Experts of a small language model.
Experts: 24 experts in each of 10 layers, a shared expert of 320 neurons.
Training: a variant of SOAP for the experts, 5246 steps.
Below are experts of layer 4 (counted from 0) of a mixture-of-experts language model. Rows are named gate (a neuron's input weights, with its number), up (a neuron's input weights, with its number), down (a neuron's output weights, with its number) and show model dimensions 96-143. Each number is 128 + 24 x the weight over its row's rms, rounded and kept within 0 to 255.
Before each expert's rows: a language model's description of what the expert responds to; "mostly gets" lists some tokens that are sent to it at least half of the time. This comes from a sample of Wikipedia text that the model never trained on.

# expert 16
First names and name pieces in people and place names, such as John, David, -son, -ton, as in Bl-air, Lu-iz.
mostly gets: " John", " David", " William", "son", " Robert", " father"
gate0 [123 150 133 139 127 148 111  86 132 135 157 145 130 108 108 126  99 114 132 140 135 139 144 143 152 160 127 137 122 139 130 147 146 122 141 149 112 127 103  90 113 128 116 129 123 116 141 131]
up0 [191 116 107 146  96 126 151 132 121 141 133 112 151 119 115 131 146 106 150 124 124 156 122 126 131 129 107 166 106 131 152 129 129  83 101 140 157 166 137 170 130 128  39 120  76 127 141  81]
down0 [133 145 102 120 147 124 144 159 152 157  89 143  97 105 132 134 143 132 156 137 108 133 167 157 139 108 138 171 146 120 142  57 177  98 133 101 117 135 122 123 115 120 124 125 164  93 133 104]
gate1 [113 135 125 140 123 147 168 156 113 159 142 119 135 135 130 120 125 114 161 117 105 133 131 128 132 123  99  95 119 121 100 119 137 136 120  93 128 127 104  74 156  95 124 147 146  83 148 140]
up1 [136 116 125 144 138 146 106 112 104 144 115 154 131  81 102 122 109 162  97 149 140 142 125 155 129 135 139 143 142 131 166 148  99 136 128 151 141 128 180 150 129 161 116  93 140 159 125 113]
down1 [135 176 151 112 137 105 135  93 138 154 150 117 181  94 132 123 118 129 154  72 104 137 125 130  99 119 111  97 138 126 175 150 145 176 145 107 140 135  85 122 151 145 124 126 126 162 158 154]
gate2 [122 159  92 112 120 141 170 131 147 119 124 129 126 109 162 118 138 123 166 151 128 186 136 139 142 109  88 202 131  74 133 155 149 142 179 125  66 126 146 162 120 149  93 124 125 145 145 145]
up2 [105 104  99 119 181 149  95  94 116 151 122  68 121 187 139 109 117 115 104  97 126 111  80 130 132 127 162 142 129 135 128  78 139 121 102 130 138 144 143 133 133 120 111 111 154 114 131 121]
down2 [113 142 140  95 140 134 147 122  83  91 119 107 114  82 143 126  96 140 138  52 138 149 129 123  94 115 108  93 126 142 173 120 152 127 158 183 117  73 140  88 115  99 130 163 138 127 136 124]
gate3 [121 155 124 152 158 122 101 132 123 132  57 154 132 136 145  91 150 168 122 161  99 179 142 131 149 111 122 102 148 122  92 104 104 102 144 146  94 145 166 140 103 131 135 120 139 124 136 103]
up3 [104 137 138 118 114 109 150 156 124 100 178 111 107 134 112 134 108 124 155  66 167 167 124 119 132 142 104 131 117 148 193 116 137 117 111 113 139 115 128 120  92 136  76 164 130 155 156 135]
down3 [ 78 154 125 144  94  54 122 116  97 139  97 102 136  92 142 158 132 139 143 104  95 142 132 135  87 147 145  97 135 161 137 143 121 121 176 124 128 125 143 140  93 125 117 140 155 143 120 202]
gate4 [113 128 138 168 140 114 112 122 123 134  85 136 152 131  88 132 159 147 118 123 119 125 145 128  95 120 135 109  92 101  60 170 118 182 154 175  83 129 114 140 139 150 115 160 144 116 152 102]
up4 [149 134 144 120 139  99 140 113 111 126 108 154 100 164 101 132 115  80 134  81 115 149 143 123 106 129 124 129 185 141 181 139  69 103 143 110 133 122 143  89 107  98 112 121 122  90 142 130]
down4 [116 170 141 129 132 118  75 122 113 115 148 121 156  92 144 163 108 121 152 150 136 112 106 124 100 117  82 135 132 167 134 129 133 136  57  64 110  96 141 115 150 118 160 116 154 142 136 112]

# expert 22
Wiki heading equals signs and table markup, plus adjective endings like -ical and -ary, and words like his, its, on, public.
mostly gets: "===", " =", "====", " ===", " (201", " public"
gate0 [143 155 134 148 143 122 153 115 114 159 164 107 137 137 147 123 167  94 126 158 149 123 118 123 117 141 145 145 132 121 157  61  96 141 108 115  99 173 110  96 137  99 150 131 147 124 141 131]
up0 [148 162 111 154 165 108 156  98 155 171 180 133 148  99 121 129 118 101  99 131 134  79 129 143 106 131 127 139  93  95 113  72 128 155 123 132 113 143 129  95 149 131 135 144 135  91 168 118]
down0 [105 157 121 103  80 130  63 151 150 101 128 116 109 161 155 168 133 136 125 123 124 126 127 188 103 137 136 121 114 133 122 137  91 118 123 110 121 137 142 130 143 121 116 160 139 120 144 128]
gate1 [108 170 135 161 166  99 104 123 117 140 103 113 121 115 131 131 135 133 133 132 126 110 137 146  90 131 190 121  89 151 126 148 123 141 171 135  63 115 135  81 113 126 139 105 110 134 141 144]
up1 [111 155 187 134 159 107  95 164 139 138 146  97 112 128 122 119 171 117 133 142 119 135 103 157 110 134 151 138 102 162 131 134 135 134 118 126 109 151 149  92 110 135  86  93 108 112 189 150]
down1 [144 133 118 155 150 103 105 124 103 135 159 161 140 206 141 152 109 137 123 133  98 172 101 119 161 140 157 122 108 122 114 175  92 114 126 156 122 131 123  97 113 133  88 168 179 142  90 106]
gate2 [117 107 152 144 137 144 164 138 155 119 106 119 106 139 158 123 111 107 110 178 131 172 110 132 108 127  99 137 123 135  76 158 141 106 126 130 102 141 132 113 102  98 122 122 130 122 167 139]
up2 [175 101 127 108 125 125 102 133 109 163  96 167 123 105  89 112 110 128 127 117 132  88 151 114 146 140 180 122 135  61 140  98 115 162 149 152 126 127 146 140 162 155 137 137 132 149 152  97]
down2 [124 144 140 128 169 134 124 135 148 140 133 122 116 129 121 119 107  78 187 103 137 114  63 147 143 117 118 111 131 154 152 115 132 102 135 143 144 145 118 138 107 145  92 121 141 128 164 107]
gate3 [103 145 113 132 128 156  98 107 113 161 114 147 117 148 126  98 119 119 113 137 109  97 143 114 151 152 134  34 151  87 141 128 128  84 130  84 110 164 121 140 117 149  79  99 134 101 162 134]
up3 [ 93 147 102 141 115 140 119 102 125 139 120 127 144 126 126  84 133 111 127 116 114 118 123 111 151 157 118  57 137  94 122 131 133 107 115 100 111 155 124 109 103 139  64  98 116 108 155 169]
down3 [120 146 136 118 144 123 105 155  79 149 100 123 131 127  82 134 100 120 142 153 146  75 143 163 141 168 150  79 131 157  70 151 156  89 115 100  98 131 111 156 162 124 130 163 149 119 161 148]
gate4 [133 165 112 171 140  90 115 171 133 149 142 162 116 144 132  87 129 118 124 141 113 138 172 142  87 116 146  89 134 126 140 106 127 125 129 122  73 170 118 122  97 104 119 134 102 110 129 114]
up4 [122 102 123 138 139 109 199 133 158 122 109 113 136 112 131 124  93  64 147 129 137 122 116 141 135 132 135 102  98 127 132 102 125 101 146 104 108  62 135 131 131 144  79 153 135 126 140 129]
down4 [119 118 114 118 120 127 140 104 147 133 146 130 135 146 115 147  91 104 113  77 158 158 138 115 139 166 137 130 179 124 154 101 133 128  99 113 143 146 181 133 114 140 125 139 123 115 110 130]

# expert 0
Line breaks in tables, lists and infoboxes, plus quote marks, dollar signs, degree signs and stray encoding bytes such as \xc3.
mostly gets: " \"", "\n", " '", " $", " [", " \"I"
gate0 [154 139 146 137 110 133 130 151 124  97 183 144 141 157 133 126 124 125 133 101 106 141 125 138 119  98  88 119 160 108 128 118 131 158 161 143 173 111 161 142 152 124 124  71 111 123 195 110]
up0 [120 120 105  95 141 130 122 104 107 148 118 114 107 128 120  98 157 144 131 163 139 108 136  91 133 132 142 196  59 128 138 196 127 128 108 125 137 126 120 133 107 157 119 137 149 144 111 127]
down0 [137 159  86 111 143 119 130 168 151 125 122  92 124 137 117 190 186 126 130  93 156 130 126 140 134 144 149 184 148 121 130 150 144 146 124  98 134 100  91 124  93 117 107 110 100 152 156 159]
gate1 [139 139 112 135  97 139 124 156 110 105 116 119 114 133 145 153 102 118 132 140 159 142 151 112  93 117 113 106 109 162 119 111 144 118 119 131  79 157 138 122 110 141 122 105 134 113 143 114]
up1 [101 131 155 142 112 121 118 124 161 106 163 168 149 100 143  88 118 140 136 107 139 124  99  85 188 114 170 117 168  68 135 120 131 139 131  64 164 126 132 153 123 120 114 119 129 137 103 140]
down1 [ 86 128 161 144 105  93 115 115 162  95 151 133 102 122 158  71 131 123 139 126 134 149 105 106 121 161 100 146 111  78 122 128 150 109  79  83 136  93 125 130  90 116 159 118 135 118  97 148]
gate2 [132 166 134 124 131 105 158 113 123 136 151 123 143 162 145 130 142 124 146  84 167 112 140 138 166 119  95 110  82 156  78 129 129 106 115 106 105  79 149 108 112 176 140 125 128 114  90 110]
up2 [127 123 110 164 115 158 158 107 139 141 156 131  85 135 138  97 162 140 109 108 145  97 126 128 114 111 117 151  94 135  69 129 124 101 117 186 105  90 110 113 102 142  82 134  98 122 139 143]
down2 [141  94 172 118 100 100 134 106 148 120 118 110 108 135 154 129 172 110 126 123 116  98 134 186 164 121 115 125 122 136 133 117  86 138 167 119 147 157 103 143 126 135 110 109 147 113 114 103]
gate3 [126 133 113 126 102 119 137 128 111 121 132 144 143 126 176  92 148 130 139 106 113 109 120 157 146 152  98 132 132 177 116 116 138  98 115 111 109 141 131 120 142  79 127 130 159 137  45 123]
up3 [130 125  99 163 142 120 101 185 139 147 143 151 139 162 155 134 151 129 112 111 127  79 160 166  90 139 127 124  85  97 115 100  93 114  95 130 113 111 147 127 106 121 161 104 105 137 115 112]
down3 [164  89 128 135 134 122 153 101 122 124 109 127 134  81 149 157 131 142 114 117 100 139 137 112  89 109 105 110 145 103 149 105 149  88 117 160 118  90 150 135 125 163 132 119 101 176 133 136]
gate4 [164 128 116 148 122 133 133  99 122 162 144 150 147 114 142 113 124 123 154 157 108 143  83 162 141 113 111 146 160 114 129 127 135  48 127 126 140 100 156 116 131 141 109 140  75 102 105 147]
up4 [ 77 146 131 101 156 134 117 146 164 124 106 115  84 135 147 152 123 132  87 114 161 156 113 125 124 105 110 131 111 116  94 185 131 162 142 129 146 131  69 147  86 120 127 131 143 146 133 128]
down4 [122 103 147 118  75 116 114 152 186 144  76 144 128 118 123 141 148 117 155 124  87 116  92 132 121 128 125 126 157 120 142 113 128 158  96 139 105  97 164 144 162 140 107 140 126  78 135 138]

# expert 10
Commas and clause-linking words such as that, which, but, where, while, if, usually at a clause or sentence start.
mostly gets: " that", " which", " but", " where", " when", " then"
gate0 [132 114  96 130 192 130  68 163 126 112 167  98 129 115 139 117 108 126 156 140  93 109 147 174 156 140 157 117 104 121 128 147 100 120 143 142 142 112 119 146 137 115 166 143 127 159 128 157]
up0 [125 123 153 100 117 158 174  92 129 134  94 162 141 139 135 130 140 124 121 118 143 120 161 122 134 119 138 136  92 105 120 136 136 168  86 131 155 129 123 129 119 137  85 112 124 116 125 112]
down0 [128 128 150 154  99 129 148 133 124 156 118 115 102 119 136  56 143 110 132 120 164 132 143  83 102 120 133 105 102 129 118 119 129 129 154 126 126 155 144 130 154 128 135 172  77 133 128 135]
gate1 [143 133 122 139  76 136 161  91 123 134 112 128 125 145 169 129 125 144 114 130 165 142 123 133 135 115 137  94 151 113 102 146 161 140 112 126 108 130 120  95 147 136 193 123 123 125  97 139]
up1 [120 158 112 141  92 121 142  79 109 133 142 136 131 129 169 108 153 154  98 111 188 127 155 103 117 127 157 101 139 105 122 156 177 147  97 131 106 131 152  90 156 150 153 131 114 136  92 115]
down1 [137 137 140 122 134 129 168 105 153 126 121 127 147 134 133 164 120 141  92 116 174 112 104 142 153 161 168 134 112 123 193 196 137 135 108 127 162  91 169 171  97 164 143 113 147 135 129 114]
gate2 [132 149 133 136  89 160 142  96 167 138 126 136 148 124 197 145 158 119 115 117 146 128 132 132 126 124 130  73 129 130 151 136 126  93 123 143 106 108 145 121 151 153 149 135  76 146  89 118]
up2 [125 107 142 115 116 125 123 114 103  96 125 115 127 183  85 134 109 132 128 133 135 148 155 127 106 122 111 180 141 118 104 117 126 154 131 124 137 109 114 117 138 100  82 142 171 128 118 156]
down2 [103 143 125 116 121 102 175 135 131 106 101  96 121  70 102 117 126 166 139  85 137 173 118 152 157 112 120 135 156 139 109  85 114 143 118 145 153 111 114  76 119 104 121 133 112 136 144 152]
gate3 [139 115 181 138  88 107 146  96 123 134 112 127 105 142  99 149 133 142 135 125  86 127 135 149 147 124  80 143 139 149 157 126 146 126 115 149 135 147 126 136 126 135 119 118 156 104 125 129]
up3 [117 118 146 123 135 125 174 121 140 116 124 137 111 116 100 120 133 145 135 131  89 138 131 154 151 119 121 158 157 114 133 111 158 121 108 136 134 144 124 143 146 115 125 121 133 110 110  95]
down3 [123 153  99 114 117  90 135 132 113  98 150 175  69 105 138  99 135 156 170 138 144  71 147 174 134 143 133 173 155  96 126 132 120 138 130 186 146 157 155  90 128  85 139  99 149 157 129 136]
gate4 [124 119 111 156 113 121 134 120 117 125 141 141 134 105 151 102 190 111 153 124 168 109  87 117 124 102 153 110 181 129 130 161 158 112 112 125 121 142 132 112 119 138 142 105 122 114 184 148]
up4 [146 101 126 178 149 137 124 151 126 133 153 146 147  98 172 110 182 127 139 127 169 123  99 122 140 113 129 119 158 130 155 161 135 100 123 129 124 112 123 110 151  97 110 127 115 113 121 180]
down4 [136 142 150 118 128 135 101 141  65 124 122 137 123 155 129 116 111 114 152 127 122 100 112 139 121 163 121 152 134 138 109 133 148 158 136 128 101 159 111 194 146 160 172 139  95 172 112 130]

# expert 21
Final nouns or word-ends of place and institution names, such as University, States, City, School, Switzerland.
mostly gets: " University", " States", " city", " City", " School", " district"
gate0 [ 83 137 137 146 120 113 128  67 100 111 115 133 125 103 104 127  90  71 123 127 131 140 161 101 118 136 110  97 145 101 119 135 115 129  81 162 100 128 119 116 108 133 165 122 161 136 135 138]
up0 [127 122  96 105 126 151 141 176 162 171 138 143 100 171 136 142 146 181 134 119 113 125  89 146 168 133 116 143 138 146 122 103 137 121 143 118  99 105 121 137 134 158  70 118 118 115 163 129]
down0 [186 147  91  80 117 153  87 152 117  78 130 125 100 135 140 145 161 135  98 158 149 141 124 122 151 137 154  99 167 108 104 147 147 107 103 127 116 102 132 137 110 136  76 112 121 178 156 126]
gate1 [ 92 164 169 138 148 101 166 110  89 128 112 145 143  94 137 144 147 166 128 104 100 108 152 116 131 115 195 144 155  98 109 110 162 124 157 152 105 131 164 149 117 116 138  94 160 141 166  90]
up1 [ 81 107 127 113  96 164 125 121 128 140 104 112 107 125 132 129  99 117 117 108  76 149 101 104 162 166 137 149 128 141 100 130 178 102 117  75 100  69 115 129 159 151 118 146 190 140 159 116]
down1 [ 61 179 109 130 126 104 174 165 180 123 110 153 109 147 150 125 119 177 150 140 155 122 164 145 107  81 164 145 132 134 104 150 122 135 121 145 110 134 153 171 122 117 105 100 158 132 139 125]
gate2 [132 138 123 141 149 133 143 108 175 139 135 136 112 146 154 149 138 128 128 166  76 130 106  73 125 176 113  99 133 120  99 103 112 121 154 101 103 159 144 110 114 137 134 105 129 123 151 122]
up2 [109 143 115 149 161 128 119 147 116 138  72 131 149 188 151 123 109 141 132 131 178 101 143 119 109 128 113 123 178 150 126 146 110 148  79 156 112  83 105 147 116 118 124 192 153 109 158  90]
down2 [ 98 146 116 103 109 110 107 131 123 152 118  99 131 118  94 116 151 102 121 146 156 125 127 149 119 168 138 135 166 143 159 117 104 106 146 111 138  76 103 166 117 136 155 123  63 106 141 116]
gate3 [108 150 149 173 183 116  89 155 119 148 105 131  92 115 142 114 110 127 125 150 133 123 148 134 102 117 154 126 152 131 140 113 160 111 118 108 106  99 101 150 142  97 170  98 125 131 120 145]
up3 [135 108 108  92  79 135 135 107 127 119 183 119 145 139 123 165 153 127 150 116 122 168 105 118 188 126 106 113  99 138 117 149  97 139 143 151 117 162 165 109 119 143 103 171 107 119 105 132]
down3 [127 130 120 120 118 106 120 137 134 107 129 121 132 135 124 112 123 130 154 134 135  94 145  79 139 110 167 119 155 135  98 115 156 111 142  84 101 117 107 133 133 160 134 101 138 100 135 147]
gate4 [159 122 132 131  72 137  96 157 115 103 137 112 125  92 113 112  94  76 125 117 145 104 163 161 112 142 129 110 122  92 118 111  95 106 141 101 119 108 114 153 121 105 152 138 150 147 132 133]
up4 [121 132 106 135 125  63 152 168 125 118 111 114  75  91 151 153 104 127 151  89 132  91 155 144 164 170 128 106 130 112 125  88 102 118 122 133 121 139 123 156 109  92 140 157 149 107 127 117]
down4 [144 131 152  99 178  91 119 135 141  97 141 160 156 183 158 140 143 153 139 132  85 158  99 122 127 157 128 145 143 181 179 148 133 141 143 158 135 142 105 144 196 119 101 150 147 137 148 154]

# expert 4
Short vowel-consonant pieces inside words, usually after a capital or first letters, such as em-anc-ipation, vers-at-ile, O-pt-ical.
mostly gets: "apt", "olit", "anc", "epend", "qu", "inc"
gate0 [ 89 141 141 134 136 111  97  84 141 139 136 101 147 116 124 125 113 167 139 102 159 130 111 173 134 150 139 109  95 120 142  85 172 131 137 132 101 155 168 146  95 143 107 157 149 100 123 116]
up0 [150 109  84 129  95 166 152 107  84  74  77 139 153 131 117 129 142 128 124 178 146 119 117  94  91 117 133 130 141 165 170 128 121 174 118 102 171 144 115 133 137 148 116  66  94 144 121 122]
down0 [108 156 133 145 105 118 122 130 148 127  94 169 165 161 138 104 144 118 129 147 122 112 170 101 117 148 136 126 117 127 157 119 146 123 137 145 156  74 123  93 150  86 129 134 135 141 116 143]
gate1 [124 154 109 148  88 130 159  83 105 131 154 139 163 118 143 166 116 108 129 135 126 153 112 163 127  94 148 181  91 145  95  84 110 141 155 127 142 178 135  97 108 119 137 182  91 128  95 108]
up1 [147 107 116 114  99 145 118 156 135  85 130 169 131 127  88 160 139 137 130 111 172 102 112  94  97 158 122 113 175 143 135 153 135 125 125 126 126 103 136 144 158 127  89 129 165 157 166 133]
down1 [134 105 115 129 119 182 174 129 123 108 139 122 143 120  97 124 147 116 136 120 144  91 158 192 115 146 146 165 110 133 118 100 113 150 124 101 115 160 112 148 124 144 100 143 135 109 145 136]
gate2 [128 114 162 132 117 166 146 128 115 144 122 167 117 176 129 143 125 139 109 131 135 108 129 120 127 156 125 153 142 134 142 101 107  76  95 140  86 102 186  99 138 141 123 142 152 102 142 162]
up2 [ 97 172 126 163 125 101 124  90 133 132 113 109 128 176 123 115 114 127 148 164 118  89 127 108 139 113 130 124 135 134 129 128  90 130 110 159  90 133 138 106 141 136 119 128 154 127 147 154]
down2 [121 115 127  90 163 184 106 143 142 136 133 120 128 161 110 118  98 119 131 138 144 107 147 100 138 123 157 124 100 114 124 112 128 156 103 135  93 128 100 172 128 107 144  86  73  88 164 126]
gate3 [155 137 162 148 109  91 104 143  88 158 142 160 158 134 101 179 162 109 168 123 136 128 121 194 131 151 108  81 141 115 142 135 134 139 127 118 115 129 142 124 125 124 129 138 109 119 124 128]
up3 [121 171 144 137 103  51  85 146 121 106 132 147 118 150 152 134 209  96 112 118 158 112  84 143 134 122 105 134 124 136  98 141  96  93 146 109 149 166 156  99 105 104 134 129  96 121 174 123]
down3 [122 134 129 143 131 153 124 136 152 133 134 141 123 186 165 106 158 150 143 175 129 113 113 140 115 105  73 102 146 165 138 114 136  87 163 138 119  86  98  88 148 160 120 105  96  98 142 174]
gate4 [190 116 135 106 103 159 146 133 115  95 111 147 146 119 107 118 132  79 141 145 160 123 150 107 120 121 143  95 151 148 135 137 113 136 140 130 154 104 115 145 128 126 146 128 142  89 142 137]
up4 [150  95 134 134 134 127 138 137 153 153 143  97 111 118 135 127 104  74 125 127 137 140 118 153 120 105 171 105 143 107 127 131 134 138 121 156 151 110  91 116 129 124 107 113 121  83 143 135]
down4 [113 162  68 139 138  99 114 146  94 109 164 120 134 127 141 110 116 123 179 118 137  86 103 136 128 135 109 106 152 144 143 116 129 116  98 135 147  87  88 101 152  93 159 151 156 114 168 153]

# expert 19
Month names, year digits after a month, railway and station words, and pieces like ew, st, New in place names.
mostly gets: "ew", " st", " November", " railway", " December", " late"
gate0 [144 125 131 147 124  92 149 129 148 156  97 160 107 153 141 130 179 116 126 148 146 148 197 107 114 165 137 126 141 114 131 126 141 129 141 156 161 111 190 136 133 140 132 107 133 113 176 124]
up0 [ 98 147 110 125 109 117 119 122 129 106 110 142 107 151 134 133 103 148 138 160 135 159  86 124 131 106 129 177 113 113 145 145 132  96 113 117 142  79 163 115 149 131 102 109 127 101 139 123]
down0 [135 168  90 151 176 100 100 140  97 112 117 116 134 126 129 110 103 112 115 158 127 119 129 143 102 147 135 114 157 191 117 132 124 108 201 137 129  54 145 123 134 160 140 121 135 143 159 125]
gate1 [169 132 160 160 132 147 157 133  59 138 112 138 186 136 120 117 119 110 177 149 166 116 105 112 145 106 131 151  99 182 141 132 152 137 109  87 121  97 139 149 172  58 184 146 144 113 116 104]
up1 [149 120 139 151 153 143 160 136 109 143 119 124 161 137  98 124 126 119 159 107 139 134 118 132 137 119 132 138 133 135 123 159 139 129 119  82 140 102 122 137 132 105 169 126 127 117 135 113]
down1 [144 163 149 120 130 147 158 118  76  94 175 194 145 130 121 106 132 103 100 146 165 146 136 126 139  89 122 128 132 103 152 145 146 118 162 141 174 118 104 175 108 123  90 167 113 142  92  96]
gate2 [126  81 121 136 186 121 151 178 129 150 122 111 143 110 145 130 143 115 159 105 139  64 119 130 122 100 137 115 166 178  90 132 110 113 168 105 117  94 147 128 136 113 140 126 115 115 125 133]
up2 [ 91 107 153 113 145 125 134 151 154 146 165  98 102 167 150 139 150 111 149 115 128 167 138 123 147  87  78 113 122 123  97 106 144  86 142 164 109 111 133 140 114  92 112 111  98 118 114 105]
down2 [145 164 145 131 119 163  85 128 187 120 153 138 112 171 151 180 162 123 147 103 131  91 152 148 135 150 139 116 123 103  86 134  88 143 116 156 112 114 131 187 128 151 155 135 131 128 135 144]
gate3 [143 140 157 148 191 108 117 138 175 100 103 136 121  87 130 150 130 100 164 101 100 124 132 148 158 130 145 158  75 140 109 122 163 106 169  93 163  96 133 135 117 107 140 137  71 106 126 149]
up3 [143 128 160 134 133 127 126 117 117  78 132 125 136 110 128 156 128  91 126 135  95 182 112 138 109  87 134 112 103 136 139 140 155 132 109  75 139  83  82 129 110 136 113 125  80  74 147 150]
down3 [153 123 137 148 166 108 166 148 127 125 164 104  79 127 112 109 158  77 164 162 151 110 121 148 117  95 155 116 132 164 114  94 139 115  91 123 177  88 147 116 159 134 133 137 121 133 116 105]
gate4 [ 81 134 131 145 105 102 120 123  98 124 118 125 134 124  94 100 149 118 145  79 149 159 141 138 119 128 112 106 163 156  96  69 153 106 131 124 104 112 136 111 148 164 195 112 146 105 125 133]
up4 [ 91 127 120 138 131 115 135 115 131 140  89 151 131 105 109 133 124 111 137 138 153 120 133 179 117 114 104 123 208 124  92  68 116 146 115 141 113 175 108 125 182 156 167  85 134 145 156 138]
down4 [123 114 154 119 144 132 114 111 153 157 163 155 126 156 104 121 133 142 101  93  86 109 154 142  95 107 106 119 127 151 126 122  95 137 139 129 133  95 111 149 135 135  74 137 121 123 163 130]

# expert 2
Nouns for creative or sporting units after the or a, such as film, album, team, game, track, season, record.
mostly gets: " film", " team", " work", " game", " album", " series"
gate0 [ 89 163 161 126 147 109 162 149 157 159  85 137 101 117 129 143 114  89 171 124  97  68 119 122 131 113 124 145 104 107 112 143 123 132 137 144 113 138 159 100 132 123 107 162  88 153 126 102]
up0 [123 136 120 123 163 136 156 154 129 115  77 118 117 108 130 163 121 112 158 109 134 120 105 143 159 138 164 150 120 135 122 125 136  84 121 141 128 121 153 132 130 153 148 162 114 134 129 106]
down0 [131 120 135 159 126 107 152 160 145 133 123 128 110 141 137 130 125 137 137 108 158 160 136 146 110 159 126 162 147 119 190 136 105 147 161 124 145 124 119  88 177 144 100 114 125 146 135 104]
gate1 [ 78  91  98 135 190 105  91 127 130 128 107  91 170 164 105 178 151 123 133 102 170  98 102 129 130 139 110 114 137 145 133 140  89 140 120 118 106 135 111 113 120 155 193 120 130 136 131 155]
up1 [ 49 113 123 147 113 142  92 145 117 153  75 132 147 148 135 129 108 126 133 107 154 136 135 116 146 105 142 162 120 132 105  97  96  86 131  99 121 111 106 141 150 165 149  71 104 112 137 168]
down1 [106 133 140 117 154 144 138 153 153 139 101 136 131 134 105 100  99 134  95 121 113 143 116 193 135 131 130 129 173 130 115 129 136 126 152 145 167 168 102 143 138 144 149 142 143 133 157  90]
gate2 [ 93 135 130 141 100 127 113 104 161 105 119 103 209 165  71 162  89 132 144 150 101 136 163 148  52 154 143  40 127 141 109 115 140 114 151 100 100 179 117 134 129 125 147 108 125 165 140 137]
up2 [113 144 148 112  96 112 100 149 132 136 104 174 137 146 132 187  80 170 133  95 111 101 123 123 139 165 162 136 149 133 140 149 123 119 108 107 128 116 140 130 127 150 122 105  87 125  82 147]
down2 [ 99  94 141  92 121 181 104 143 171 143 119 108 110 132 152 131 126 109 155 151  94 131 117 168 119 115 163 150 164 117 100 147  94 153 137  90 140 191 124 129 146 146 105 134 130 158 101 138]
gate3 [125 124 106 150 163  71 128 134  93 145 136 108 112 136 123  80 116 126 131 163 130 104 149 142 120 147 106  92 127 131  97 141 130 153 121 161 118  99 114 105  89 131 148 114 120 129 152 153]
up3 [144 139  94 130 135 167 120 100 156 125 176 146 145  89 145 160 133 142 113 149 124 148 139 152 121 128 124 168 135 127 117 131 120 108 130 128 133 129 120 124 173 136 142 126 148 116 133 130]
down3 [124 124 148 153  95 126 122 118 129 133 158 107 113 127 164 131  95 121 219 138 120 137 127 123 126  80 188 124 132 110 122 123 121 149 119 121 161 117 155 108 142 100 168 140 137 152 109 138]
gate4 [132 114  98 133 200 163 161 136 154 107 156 137 149 141 146 107 137 136 140 181 175 148 102 153  89 112 109  94 135 138 149 125 136 112 151 113  96 121 118  61 142 137 154 102 129 132  99 124]
up4 [122 141 118 104 144 161 126 160 153 104  68 155 186 123 160 112 100 126 139 175 178 159 116 158 148 110 119 132 133 122 148 139 154  84 159 151 106 115 106  89 146 120 138 155 129 140 159  92]
down4 [129 161 154 148 179 125 123 167 162 145 153 126 108 143 122 132 130 138 137 124 146 140  85 139  98 105 183 124 126 126 174 164 130 126 146 182 165 128 153 181 120 123  95 134 122  97 113 146]